config.toml
experts_per_token = 4
router_score = "softmax"
normalize_top_k = true
balance_bias = false
router_z_loss = 0.001
vocab_size = 16384
norm = "layernorm"
norm_place = "pre"
positions = "rope"
rope_fraction = 0.25
optimizer = "muon"
Below are experts of layer 7 (counted from 0) of a mixture-of-experts language model. Rows are named router (the router's row for the expert), up (a neuron's input weights, with its number), down (a neuron's output weights, with its number) and show model dimensions 0-127. Each number is 500 + 25 x the weight over its row's rms, rounded and kept within 0 to 999. Numbers have three digits each.
Before each expert's rows: "comes after" lists some tokens at least twice as common just before its tokens as in all text; "raises" lists some tokens whose logits its average output raises strongly, later layers aside. This comes from a sample of Wikipedia text that the model never trained on. Tokens count by the router's weight.

# expert 68
comes after: " | ", "| ", "; ", " (", ") | ", ": "
raises: ".", "th", "°", ",", "n", ":"
router:481493549457496488472516478474496479476489478530513486490513532470513498530497488462531451530522545504540492498484479456494500500466521485536497515496499508511486532504487485511480494476511466542532465480485492502502494509464496504510480521493522477454498539446484506486505544489545514479502507519506448475499473465494472474538494490478485504514452466508494461509523485483502508489523
up5:509478496490502484505499551461538515452467505475490513521501541507551516497538499507495489515503521470498491491521527480526516518516491513534502532514487470501500495553480481519452474509520461549504477475491484526517504521498484485506533522505516477507505476510503490461553556462523499496499527470484518448514487479494487502472531486503442523536485506503540485501461501482566530463513
down5:494504546511466433557529536482491491463492491433478490505480490483528512491518539573503525506458497482471518485494468489496489510461487535449514462504501512531546476495490466522495491516541526521482485494526444505507496537542509511462511515477499513495463552530508497443474495518458497497459459518507501503466509495492560520496482524513506527504524493477495510514521479518514517487560
up6:482501524466498468461495514491465446484521475509522497464509484507496477508470458509526508526518493504497506491501530513517496464502543515454529502499484527506503526509458494496496541462519432515493460499493531517478512493537486498512498526523482480479500526489491500476494513480502575534496535464507514524485477506462517513471461479485504569539510529515515470508509511461523502520519
down6:510500471547524505536477464419580537505541464504484459488525490546496457542519480439542468491490517526498495482525494508471500499483445481520508487493483519478554455510500514458473515503499497508497496479498521489502503484496513505452509483477478517512479545525508470551474483499489485529536509506526466480470505489497496540474484510493508493490499451510479523509532502509488481542442
up7:461505468482527480487500476526483520520543511511505459536495468521457527508498535456478544538504480475505479505452519504479511488544436495477520505481511512518486494490460467433480480520519488507510515530521557518509502483496462528500517525510529489439509500463467488523522455523489523540516502517510530537483498487458470489465505517546506516488503513500540506531485526474503490485484
down7:474513501518516506503515494508511496500496474542462539455504521535502496518505492464498486496494499510513468483554493488516479487437526489511517474501500499524499445507485496494522518505502481515496477500476549493503476513503462517490512494474484480522530506503486504477470460517562500484524460479469506509473526463503480522502496531496521528518510499521515541487470521525464493461535

# expert 123
comes after: ", ", "–", " in ", " (", "| ", " In "
raises: "997", "999", "998", "996", "995", "994"
router:473483518461508505518537519464488494475517506513523501494476552498487505527499457495538443529517531485519495514492505483490436498469517491511500559505502517509466521535469464503505512494488474524533476496459492501454531502510503519499489521463533460496484526455496472501540550468520489502521521535493466461512493484500476503482490520536455520514474488507505478510537522453507511487490
up0:466523513516495506503463474547471512526506529502514493491515516517502531525477501494480541516436524521495513489481502499486458520505457495496523534474534483505432484494509462498452438479502513503500511518528494497511507495500439536518514530520514498482520472489482503533487501509516474483551502522527514489476503513453544491484485481469472509490505509474515453528512541454508508510489
down0:511512437513491493536485508470498474489501522447499458494537480502477483512554489494494479416474513528489509505537522497452504500493493485476509484496528517508521505493509517502498488552490490528518488527478506477507523522519498479473513491490509485515529519506513499486523475497564486495496486465469503488514512480498494464479535538555499515543534501511465449521491479514498522547495
up1:469533526509512490481518482516442495480532524463525517505536500513490521511516475560485483514532499505504532517539513493477501470506484516501456481538483528535464483484462472564461529507558487519472476478482498490503473514476501514492475501511495490523465471465494509486539489517505484495502547497512492512435526533495498490498528515458530525535500518539498513463508566496463502482513
down1:516489514538483492542492484515453542538482517495511492521516534510523538490509527486468545511526482539509509534453476478510519492531494469515499491499493543513485508513500477514525481499454516500447500525544540504487485543450500512534521493475476503513524494493473473551447451465471485516489512483498500437515486462497505466515506531493562488456537476485470520514514495477454477473518
up2:529480537443489497489506516519481443554494496546510499481465511507479529521504469482477446523472482542504475476433468497524503452467466491539494445495479485494518486489479477487517504529517497463506533432491483468491501540499503508500492532526517496487461483465532545490545548458482541499494478512493507504518512544497500498463507520476509515478545486505514506452498524462534526455472
down2:504545528463533492472531498454511541532502481502461514536500498520516494494532516498521462490483522537491478458502516528502473540498442486524494511486471464513491509494499520501478498505506500482484517492512520499521501491503451510476468531557498509540476548488467502484560561490523506503551467464521435518497554487466467506485481491462490501506451537506476470521512494474526474505491

# expert 80
comes after: " D", " d", "| ", ".", " | D", "D"
raises: "o", " and", "it", "ler", "ab", "al"
router:504458522510481527555501479481490445453530474510552454523496560485469528546466496510528486495500519457507486504511504479501492491500493498519491521510528529502507521547486474515516498520446479539499509498472456476487532504489527511496484538504522493470464550458473470475514548495549487485515555494488480477493480512500503510551528531498485533514483489513488486496525507488491527524504
up0:505514488460494520499480486516481515502519512495496517486520508506542484522454529499481496455487493491504474518489486443485541531538513476486537509487501512517499475521486464479469482499521498524475535505504533507462479471511523469470504483492519453519499508495487490520496511549489473464520516496497490477501507495495517478505482464535528559492481489443464512448547515501545484508533
down0:538455460529497517458477539545485495496526461501495494551517506516533505543511557480505469491531506502537506450475480491480489483477540500492510499508516510538475472493498527481436508490484512479482492511506477555499476532488530481476544494466518500479515511473475496443473478491510525489476516493503569506566488535491505504518472492483534480493514492528486512493477479501490489515478
up1:518499500490456479533513494484472476511539523494515502552504469463485509560488489517527517482485521488523546520471497508503466498504522497450463504489480546466504532540500529507477474505438479532489488524514486493467481458531500535546536487503515527476489495478531465481479517503532494525479505482517504501488505538506485473505448518531472467512476521500495496523484524429536527490487
down1:473461533444495441521528548522561465517484486518504511484470511477492492513524562543500510505515514509502549538475524517539493431504539507516533512500474524498521459503495462485513511520505506498505493524497487476497461457489514531504514489510516521488474475457515525462473482441504496526514503493499484489516477501495503525476513487461567465458492494459468522465508474500500510526525
up2:518484497470464517457500522494489461495511467510530507515495494509481482540464521525495534505491497501527474497529505472489528492493511530469452493523481462453500531555494506518539487527446478463499528471534457535506526488480518521545454507500556505512514489539479512498560474450527501479511514514512473529496477520509505538521502506483518525502463478449533552460499526494487515518500
down2:485534451512490502459533559506548513474513533499511512465529496505509502474500495520462477483522487488559497491521471493478477498538507471517493475479533485482508465446503513506548478484530510517521580506500548448482498527542530511525527489524515480517480540536504494483552507488484498460509522503501504485528484507491455508503537502530504486485465513453485494529541541504509504470478

# expert 127
comes after: " |", " |  |", "% |", " |  |  |", ") |", "|---|---|---|---|"
raises: "| S", "| K", "| B", "| ", "|", "| J"
router:520503546506514527525528509526496471500510490539512510506504529478473516515476490499508463533493565504497497531496489456477507499448527454513488528466534497483489521499473500530485532463484480543524501481469506498493484512486523512499502535497480457505516553466505494454519551506520469467502521594500506486488456510485482491515508540522465545475488487538526511522504512441490509506515
up5:512512507508430459507464518545508540497510520514481487527517479528546495470490538553462503501516488470484528521466493466495524476488462541556456503469509478509482491490462545487523493498469501526527484528449470462456521534521447522479553499475490480480521512536474473463557505527496497479520506522448512472520488507517442484515508505503526548445497491526513487507472512525472514485495
down5:499472492517508453517501510538483461521529502503516466505497514514472524489525484529516518515452512483489512496493503483535465518488495520404475484504512519520467483502509537483478472507477496491521484508468500508489496514514484518526531520464524497458496473463551479506522511490552547521510478535512510487483494520546528523504513538475467463472486484470469517509465458528495503472514
up6:500498498496474506515504516500498476519511481477502503527540500509506489483496519484487459529515488522504478517510460478482463489459512537489510455514519508517542470472519525500528525455509485536460537456509519495498535516491510494531515534499498431518508502472498444512474466535568538496485454475459522510513430496552484524503505501526512510529500446442508483508512496476492508523492
down6:520498497528488530549487489473482516508465494497480512489478488501480516479492502494520479465513510506531472454505494505471506506500499466464505494505506494495449470531540469464484496497537507513485541496481512515483538496526487466477519504497507457502531496511534530498451494511512492521523534479514526501494481495525472514535500528501512512530550503478483473528496496515488494501513
up7:511475504580465515485493541519492456483522510473509497581502519459510500568496519503493481544518484503475511510479513514508472491461485496526474495466520508479465474509500516517511485454519495515471509551483463478469506524531476524478499487505493474526497536468516532480506496587509500488479500533499499491484476535498460513482517546526529491497485488539501520466568501504498497472487
down7:472544536480508491540512527480518460538500479454501468476524493504464496502486499501478536569480510493481505526533547542495468536519541463500483480513512466521538526533481507525526509487475508511534502483450498519501455466475481535494464529537505482531463523505535515477505525521508503525536494502501464492509497546519515470500492510533479497476479480497498523480447501475491513514496

# expert 81
comes after: ", ", " in ", " (", " ", "- ", "| "
raises: "end", "013", "012", "009", "008", "017"
router:504490494481503514492534493486519494490534497484509468506492510487509505523490518503498480521511516502533487516442518460512516490469488485530480507481472518513470525538449480510478503509494510533535462491476476481463528482488499517500497508479546480505499516490488466487528500467514461492537489509463440501509499486489501489552485492511473501525485492525556507518521508449477510515514
up0:482498517501495511513531494498508468478502560497460455503466516510508500503504493489485491491482518488516447492527469485529504486447542460503503538500491482502527491524495518477516496534491454492533497463539482495470515457526460513528520558482522477525508469473498501445528514420511490474500526505501495489519481535528523494495470489529469490553523516474483513496484518564489507485495
down0:489489469502516533459500507460512515507568471496488490459464510521526526505504510476441463521548513552506494497503509529516502483487493506515480499510511530516506527523484464466525501525488513473540489529487478470514527481489497470485499466496493463542510548496522517437459543450562517526493533489496482507463484492492509456505505467501503498523457497510523516532538483508468490507509
up1:481457548536519498492471478483492527541499503452480442507510510467541496507524490494462503486463501505561495484504503474475481468534532529477525504498497526512495466503543471516479499517465494510517449438488511484530497475490521490502499513545511482495526478517472495495468478510481471485522521504474511440498502497499492459514448484490451481490533503513524484506530529489444490527519
down1:519492519499488492466515480514488491502432568484477482482511510487498528472495517479515529517465538516504478498460508501477453455518517493496461463502470520529560467513542561517498524516499524509510486487508489539489497509493497489525528520538506501505463518493453519490512534488524512528524511452485485516497513533463472477458491527501490466508512525486504490492484479463461513488523
up2:506466500484494526485455478507505504499477505476484490513481526535501452506507495499508488534481516551511525513506519472506521475513500450498487505548513472489465550540450488519534496495468517506517495509444507471476492498554516509482491495486472495464519490508524484504509530458506535536531496513484446490498492520497500489501466487493487529507475453503494536499507547512504463468493
down2:552519515482517505518483495489544498517516469515493477547489500512506532510466468505491443521479519513474496489493471517492504467486482492497520510539504513485474488509499504492501466499493506514462516454458515484506491449463456530525517488495500486481523505465484537497488525490484517505511473478491528523517486523544466512539534491494515520505502496521540541503495496516497465474506

# expert 89
comes after: "\n", " No.", "978", "3", "4", "ético"
raises: "force", "ex", "dom", "group", "order", "form"
router:486498505469460525511509499469501466471535495511517475532506522485466545526495496504514502537544581516539501517459521487490443550487508472518507505464510488494489547516447497557519520485503485535494479504487501468497517517465506539516455535495512482507467516471491483457521547508542495514532523503470488466507498463484525486471507486491461497486493501528501501489502493502520478488532
up0:468527502473465529487517502484488478480504513509499455531498524511504547518492482467510522492470528542478484534504480524488464490485479474490488472542478479501518524483489467512513482556449498479475501466505500467499466480497498455474461501519517483476530532436506506456487478500535503500507500509465487527526500548520509491526533544492506477490486486471540478501466479503502485524449
down0:482504483550464500514504519492476510509487530505491542461529476506494489504491530488475515493553490513487511500499500493492510501518505514519497521447498505487471520499508484454534561501481508534564485518489518506482524523442559474515501536425516488547487508504513512525474482499509463524480490493534488516520445501454479476540481537460489519467477466524522506508497479462481503498542
up1:508461521494453494475535499479501504467490449460495493535476457493501478498483488497507494549502482529503526517450511588486500488455459493492491507488494502457502470533530462468481475512501502490492520508503515477463549523503504503477517446526495483530480541510507494502503458522457511487513504489504499490542469537471508524531513520542485469510438503502506554503524490456490516489473
down1:521501469489480473485516533529488475564458460480460494506460516480477532468481519461483514542501497480503508554514488472523480522486473475529511463509517467567513488521510480480501467527484503460493471522507505478499524527436485503483498523497509472504465552486524518537493492575500565493504520496498481523502514513507503498485496502499486510532493524513462467495484507439490533499463
up2:513486522522507489473494443486508492519481504507536501468493492467488498507471514526508503502503524492521487499518516470508489477540520486520464548473506498516540505497524494498446483506483527495511472519541475517470481578498532474550484490524482506485539519499532521488471459509512508468513473501505521501473473469468514504519479467430484474561515434502425485465499502527507484471534
down2:503522519522553469477459498468500454512483419531509474481473532478509499497560537469458501518508541505519511514544518476488525470512498495478482494500529534456516527498513472537502479448536484507486501516530523496542502486537487500424493488489537510516508478554504496481535532507529497466524488488473515498505469489465552534484489484508515478541500487511492521469496518455523459476534

# expert 16
comes after: "0", "3", "4", "6", "9", "1"
raises: "0", "13", "17", "21", "11", "22"
router:464495510495453491515531501483470468508523495503501495511511499494476543498486477509530450546546553498495487540482485472500486514471512500499487511495469528513454520542505493502514506492488482504500498492486492474504512552470544527545453529509517508480500540498498479513496534489550513463542493517487470454504487468477463505556488531490449535492502488500511475497514495481489500485494
up0:497465504512512471541528499501520518500441515494533481502534481453486496527511483483556516515440491525500503477509488487481537510495509489525506529505553524511473443504494481536484515480504517478506514450510507495476494481471533526486470539544532493487458508512516500472489542452532528523494463470539485515496489468525503527486480505480511533491507496502474500497509529491510488488519
down0:508517466475504512489476504523515497489459482464483495496528448514453527481500500503514491472485526466496491520486496496536469509526504527513467514514518474510499491478518475505512502491516498479468522503527509537538531549495492526472485492499524463529522496502541456510473490573483476505510549514515473550445465592498534491488528453472502476525523508485472550511481490488502519478547
up1:548530525507499472495518488488515519520522489464525520510493467483493505495515476497520472508497516492510479483539472494483476480525498508447486500482533525458483527481477476486465497473430526524483504472500515479563497554507536500499462489486461530489521475493460528483500517510491486527484501481475455481497572470504470482456529499494515514470412488494523493506580499482501543498503
down1:496521506528464545496454512494544518549463536490482466474483489454459505531472524480480517471499498490506516474482484476488484485534509499536479477510485549497517476492563479476494470495509441463509483477502512493498501518477460472490488515551543520533474496509517532521489479471513465503481487516478467536466467548516481492515503525508480520509529489508491530514522484487505505497473
up2:513516481469453498500494533527528499455516526473488441446505537516517492500504541464491491485495496449517533508467481502514495566531486501513508501494490542483495481472538505496473500476502507492521520483478509476458533485486462498541511516503574478492482489534487524497496492471457509451513488500489489514535475527453513509506530548525510526515463521520482487471538504507444553463553
down2:459491460535488533501490502449463498476520482464481487514506509452480496492547500513483536494510482483516492416495498460503478517456509499525500512502511497476495467507473467508502431552507483531487520507491519482542507514484503531524488468521506526509505493524515483488504469472454467476516510489483521494537509515534558499487446437461510487510456492504503499540530538473521499476496

# expert 63
comes after: ")", " |", " |  |", ";", "\"", "'"
raises: "- W", "- M", "- H", "- Other", "- An", "- T"
router:420483533502444516527549508478469477465501518494500475503485516498488513523495498492504474528507570465508481524472479482496447507449501451500510487484489541511498532504467494509457525501476482523492501488483457477518499530485502515541496520492508469422502532482498516483522512508543495446531497496499492468457497489511510462523520550517459533494481462532497483575513509468537532517544
up5:469520510533492532519513526511485522522488514491539459474526505512485506529474458514502509463486508484518503508516490490536466469462505521497499488496591491538498547520494535531480527492475488531464515472460497504511495490504503482493508524507502555498490475516545534466537527510544480482477489540540491502518500502468470530485496476487520441468495487548473478469510542526528515476507
down5:503470489496512463511534470516499493555483548475508508522463511495533440473480485467481544479469479546479491534478471504528511460472530477475508489497475516519503468539512460499524525490483506501497530504539484474503486473508514524541490525486459477520496478502489456530452493470516507525523477515488486510501467522460506527542505540476516513509458537498501512505485483482465435534518
up6:505536518524434514529504497462474490462515514498510493518486496474528481483496490483505512553516506502488528547477452500506497438496534484572488466507481445476491546430505475546504490512507493504518472477519495478490517519496508548482472527476470481517466504488523454536471467504516510511498453521520507534497461501456500515446532526525513483532488521493453484508567523513482526470486
down6:564539469498505523481464476522483522461529500517474477531465489514556467495507479511525468561463515496500533519521499459531493476489462497509489500486530498530452496495499513505514513536509480480529521473492484553480484505479482528484562508489525541505507526519480501490473473493542503484516518486467466535512515485483524492523496507519498481456512552488513474456507484533521510523486
up7:488513532540477523534458514492494497496518479508494480495500493501502510506455526511501520460514499506498485508464546492501516511496467477495467482494495491467502517436487540554523466482475460482499529510514480482507506443475476481491507500487514473513502505480497487500507479429523464509515531531475506518460508443474491518469509562479517513550508480473480503497488526497479511466463
down7:478510492528492510531483564555505494506477479469481508514483477479494540475488531503521477534454529498494506454519527516461484536491490496472466557479537510530504516548471480514517497511501525540500526529509525533486483539511515478479520487507497484445518506461496542486510553490527459496482508564468499490503493518468526481491481449496481449501502469491531498520495484487512491586527

# expert 45
comes after: " L", " F", " l", " f", " | L", ", L"
raises: "ic", "os", " by", "-", " by the", "ling"
router:487498508460514506483513482454522439462509486494552474516458512510507534520469480475515489562491538503487468498484480483518446498503498480498466535498485496512503499507504459553482502492472488554542485485474496480479526519480555528495496520512475503469517536465478478482548533502535496499514530522500496486508486492461517477512505515525501525505477451494562494509520508470537518507528
up0:511515523477473477514505506476535486455512446491533495450516520520532488532484477512509493534556509490483494522473511476478461488502511450509496504477499491532511504526467513502484478500527503540483475528475504531537441523473492476485488468531499506495481518482478531450488537503518484519513513499514493532508517499506513494523455510535509518495513480490533506450463486505487516519483
down0:448565498473494486499426479500543506511467477518482477492499504476473496485486474503445519466512533499517537507514500496530479545553531432525502538507482481459504472498520466493532472481504519512495518502526489478512460515536526511536494497506505542485477515480538489516472502480518463504510491509487471479492525489577504515498498505482533515521508485421460487494477477480490480542493
up1:489511476565499508490511520494492456517547511538507509488477480510518480522504526467507496538481534502434536479481528485511513530484501489483495482511474500520473486522442512490495480529530485524486561473485486512493512538513472486505517493487529496519530526527460523493551507488517456508506493485491498489508448462507560476530462506485471496482487473511529494477550492505539502488481
down1:536428525502526570494489511489513498487486479526523454540518495497497486566517479549519495469502463516510479518510462478489505502527498458473442513464484499488525480454513495473492491507463482478486461489526520515526520469501490500516546464511530537498530522525529515519458487461522500517521481517485456499528504463493474516469483503478488477478498508529516501499516520489499481508503
up2:478522524529481480465494542500497474470496517515474502496478510510495483497490472520511491505493543479535498487479508499507521508490503508511467542518460467513507509512510505466503526509475487510517503483482558509522535454511534504505515505471505485495484520509491521494482489559482508532511454497491497469554516475489502481539498491509480526522426471507498520456501518498471510529500
down2:501526495509529538523484492518515531472457479496460473476495479506557471507453454504482531473521467506480464493492488474499497538516476498524508513488501448508507515515500527535462465497517476470486500503546489476490534521507473500516461516529489472481470506530489516535473508526494494480475520517467446476504508481505514533468502471460490497505513510566462475511476524504512493497459

# expert 98
comes after: "\n", "\n\n", " | Succeeded by", "| Preceded by", " | USA", "|  | Democratic"
raises: "ig", "aj", "ason", "err", "im", "as"
router:461495515475498515505524512503465485476525489508546478507477536468508545498469476460572473526510526432517480523494539477507477528460525496532513503459495506544490508514473497513485543466488475555499488489472462472513509540499500496505470538493515503447499524491510462503486485453584506465504506517460479499496474466482499445509505517513488522496477440529499513507545504503517510527543
up0:477505493469524476531527499516533484495485480462467502489496483521472505502530554473486480503524517519532472549484500519497481509464537507518499483515530500502469516497505528493493523486511515501483512515493551522483468459491540514505512517524489511505476498498498501454523493512534523458526508463473550480492562489483521504461516519507489491456478475465488473471510533521482520499519
down0:503510508524488534477549460504493514509514487487502496473521515485514538502512474494509456498483495507528535464521503475502476485546483521451533524495520501508503493494482503505478516524464516502516515494475503469508507502490539502516507496491452483530546535491465480511483533547532503561463523474596481523492482453536486511461471519513558481506542464494487528503481469491513471507500
up1:486514463486538468536479485535524489522483501468506455508481531474539497543499460500472535469481463484510485500470515492477523534488455517527445494491484540454484492455460503541497539481428526529481532515512511525487486520504503548504468532500522501483456491491482549489516494482539536503568464521530526499495493517536521537505491491520495472496520454522521533505477500505513491516510
down1:474511542491512546470451530485522497482514523494534462528496465529481523449517557514482491512520494485503504492532475537503489506522517495466538487503494448529508537492498518484487506503497494491501489456512482477510476498524493443514472506501502479494498533500535521506466523490549487493498489550471496526519512464475437497507530510517492490537454511481504531486496452538470512508516
up2:493530489456514479466522524471500496464502512506535513465479475505522516530478464497493491468526513474481480477509499459502520475533428528512520519514524514530514532552488475490509535508521494519521448426529491487490533512511505506562527487479541460530477517500491548504483482546485496463510521505475492450502498542493473478507517463520470502496480505485508507500515503490522486509489
down2:494455498478491488470507500516558523483527503482524463490505481525542507463503517499457537449552475509520484463511549444484493507525476492501545539482536527475506505451490527526518502479539530484524497477499498495416505526503505498528547479495560478564499440479482473511540487523507468489486529526495466459469510521515475477503507468528534514514462521483482505522512481474496493477497

# expert 101
comes after: " B", " C", " R", " S", " | B", " H"
raises: "al", "im", "k", "ak", "ell", "re"
router:514445519496498513525523482488477490499485489533527502521475530453477507519481493484531491500521555479507502508513521454505470495446483471512481540492516511508494509532445472510454513499485467524492504513443465451523504518465529540510514511494487482501466568485475476471500504497525455444527519518458501486447493454502491451524504514492460517511490479525494498474570497488537530504511
up0:555524446503505503514507508509475497518523501528491436510503502488533473504508499494488492503473498514528475493458489496512477501480471493519507527506494475522517491452521496508500473447478465523502508450518491486477492479566513529472485517549524557532487516555496523491556471512515513475528507503501496458519502468488500505501500495548488490472466511475517505529507482488507515447466
down0:509506523517527508486458520460478536506510461511517425487477506486552473496482508461495486502522495540502473505477504521509547495527491500468460484549467483506495489504489527523510512486524470551525474491543521514502490458502503506544550523500500515474464534539497527506508501478492477541486526509467521505517516520423500536536544537490521496492485508495523533484460517515506521494498
up1:505498492563524494521495505509513487507487501454517519511535482486493546524533514502528520517508492490474468539516494489494504527476535494516472513497447509513537487521458465517455498488448536466498528512511504515493517445471528472516496522503514508496488511516485524538489536471538501509515479498505484498486531457494537478526493497482477524532479488530483470505546518489502501486437
down1:520466506477512517505519474448514499528484462504497511511522489474500512512479514540509531477516451529530531507523468517513494456496493450487450505491500525519502481527472487534492491549547536522498495533518540512486499503479467483494516475512556546513494508536527516497490549500535498453519491460501490478478519468537571523494505476492506495463509531513471493528505515502502524534483
up2:471512482509539516527504558480520519522489501456532511480530500521493491478543492481514505517458524504525513500466532422539484527503485477495525505492508530538555504499501523524500510470478502512504554479494514497475539490513493501543475488508480543488476512486480517499489502489522495517576444467528494456488503522492477475496494500511509451474491457496502476450487473484500501428489
down2:510484497517494524453468502495555471500500520442452525491505515502482464485499478549521510518528499548502545518486479497522494480513577453523516502540476451538491514478514489472452451498515477494467499457499451479531517498503500511490495494515499487534531484495470473516474477482479490474484533521520490521462494525526485494480478500468529492469520508476482519495496530458504469523468

# expert 118
comes after: "0", "1", "3", "6", "2", "4"
raises: "0", "5", "9", "1", "7", "8"
router:481478515460488512485520503490447468479551512497506489528483502470487547510483440508513471552499576483524493472462505500491456541469487490495444519486484498494462532540493511498483485511505512505545482464477485505525520539463528524498476520502496505461491525499489509496507524499552498470518534553518465452489486494473477486521509502518458496491487490516505470520486501476492525496512
up0:497479508473513533538516507467519514444519531517434481559465510496462481508455499530532452504498540476520472494511543551482515472530474514489503518476460494507518507499524482491510462519554502472525498535459486547446506500508491493485527516528506471500490515544547522500487480492481479502500490500487471494486544482484518490501499486526542517472524465506516487526509518495519502468539
down0:528492465443529495477498492480487487476518466499498472528532565480504493489530497507494510459509519496481500485491500504480504470477497498459536526442504569539482480495493532513511462479486485523501525575515493480516511494480481500524519510504501483493495497495515509515475454491448502506512502471524495551470516536513505533507502482482493530500518515515548473517507491492510514516494
up1:517492481499490494501524522502497496490519486475513507523505530505505472480482526513514471536528484528498490545474535444480529516492477523509473490511507450455473523527483467511491524475448480501457470497495522517509483504486476472519473536485504470557514518493482514485544495544534482501526487495498509507440516490514548521486545498536507506515544499528487502527495425494472470535472
down1:508529495497484523511481494491549494521506501529500534446495502500524510457471524514478511535526488530481485493519495516522569499476521526497488538516506508493483550498498517482509515527470481543535506500477534546468529526531563486500527444468503493523524508515501498499479527498486466525467461544464504505480507478499512509495471479497486463493486448504501513492473523479476478506508
up2:447496488493500493521511489502524518501497494453508538496462513504512506502497482523486502520501548483491468503499482499453487512563483466525502487477521533498534529484512532506525484491487505506471503509457470480530504509499532492492444498482527466463506532518495536475544512505516499492472474487525530506531460530516468477556509519484479528498531502526455518479517529539560499496500
down2:491496520519486571508505504456494491477489491482459539508507528517514497505523523515528515500461466516478519486523513537430495504493503500521517528528470513473440450513494502518472514479518487510533518488510536533510483580511476445515491485468488481503497512496494468505512496496505453489497501504522458494513535485473516490487478506504501456459491510504553526470551469518489509484514

# expert 10
comes after: " K", " T", " Sh", " Y", " Z", " | K"
raises: "al", "is", "at", "o", "r", "id"
router:494465539495479534516570526498486496457508487520520442497498515478460505538461449482520494535516571497498482520492477485459477517465471511511497541474526502509490522492486479489480539486499461510503500449500497458467510510487520547522500499480529469503443545501507505487497486488539497478522531538478480490481466515466484446486517506530464512494485490515511470513534519481501531495513
up0:489518501512470519520502501515499491493509486503510478451496536492512562538487474500518477535509483487480508508480456476485524460498558491514526437523489477493467527511476492478578477505542516504465492505507495502498492474501525540515463482470497488495484476505480507501488528487533512487497533491520494509430497541485499494491500471550441471530485488509500514465438517452486542542502
down0:527525511526527464517518469487501520498524494486468493489480493477478504521485474497532494502507545507502469467517493542544494456518505499495545488506457510515514550514409495473526529495511516518457484468489471480496511526473519507473491467513466479499493536482514512476516521523502483531483503527457513551457527458510534475501505475499479464479483466513486498540489463534519498476505
up1:495513506467509540521502478425527455488508544500493514536538493505514539513452475541488494500528507527506488461507516493534486451513458509497501451474494544488541484501473510502469534525485519536448524437494510529487471518537541523485474454476492504491517522515518516495480498496550475457524529511508489531484504496539482471488515497522517540506495505454501486489490505520522461534503
down1:540523512505495475485490516530514539539515487456510500543521513485491478492519498466491501496511516537537484516467500540494500542511474473477504515457517455463455481480492512473535468505525448510494472498500452495475509556493501516464513495497495490500536537490504504495558477522492486469482505504509496490510508511487535490484536507497458526485537477543532525510476485487522503498483
up2:528516517461511436515505516532489508521502479486494482476466559475495516457506483504484516544471493495511533480517467498523468456483500473527481500522471496509476453452498464562494526495470568481543530517520509482509519535481516494515462475523548525479449548479502481508484478542519473460503571513515528476489516484490529479541508484497481501494473516480503489481501491489462461462492
down2:473551435491468514444467483539553491529506490508522437484495492494508498534481484486504520499510484495523510460511497482438525529503501468545500496527540502479472495497477576539521470474487458505485503481428534538505454503530480517505510504507475488531511496499449496505469504500417500475527514484500504538506545492484542530522502476487550483498498485511481489510499501488496485483506

# expert 94
comes after: " | ", ",", "; ", ") | ", " ", "% | "
raises: ",", ".", "th", "–", "-", "/"
router:485483569457484512512501517504494459479533478505501474493474528478473505526493464502516426527505551518516480500502496469523487523448495501544502508504491508512495492510485505498498498516495502508517463498490484465472506501502543513508494530497512502474485548441472503492535545507536501458512513506484480487503483504478463510535473516489486522469491483504497465489484532482538508483515
up0:463555470484512525532483502510468535494483480544505478508469477487546469526490497493485533531477517529492508509440539473508500512488504493516508519478463461499462508497491481509483499462505466507479478480517509537498495502511510533504538476491449511479520462532480476469560496533505511512473527492529491470522469506522508521485454516493458498526475530504463557486502516490503534519497
down0:523499498468559547519519513473539532461478498415549526473546500516497534506479518518502506506498516451507504478491464513522457510513491528499492479464503530492524480479506467516506521527523478481484485497535495499504473496466522498513513496499500535531474513498490534504473531507528488514508454501496500520502522538521510521524518524483494519505519542520458473539501492489494457490491
up1:513518466549494489411478479548466482533471492471497495527541462494521522557489497494489446546469463486466530480506513470493476465513512502505526468491463519513548525503530492522476458525512514483477461481501510504464505521517492521482494500430529519470541485533448494511484493480498532501531500534495498497471516523519477525468497550515504476496503498488534472498518484519512476498521
down1:504483547494467483462518495522533483528510516529498540478499515516495482515518488487473499498476549443517520510438503502516520487519515515499490477492562504512476521522504525511516472501452488516558474514496482506536474487503526482499445421494514496557483487487500484477478503512480487574491504492516483505493497467487552476519432461495482504523508477491471525488525518476531476499576
up2:505525498480473498480519529539473527488540453551503508537521525500444506518506517463528532479516510439533510490531533523487505447526518533481455496466524487502573512514516503493456482518473531510464515505518495482504454511482501491506504496526515521470527512512488513461504475488498485466512527454495521515513445500502485463514498524513502498450488498471475483483518495514473469509525
down2:498499556536483522504467530495483501475474533478510507504505511496516515490489487545503519513474479463485509520501509470495457512517480534531467540484493520474521458457514477540521480523519493493477460510497475534529507505513532493540501479508482506528464492510506455499474544476507471488526544495495495543499462514466434500508501461511501491486508513486475499515529515491497475422521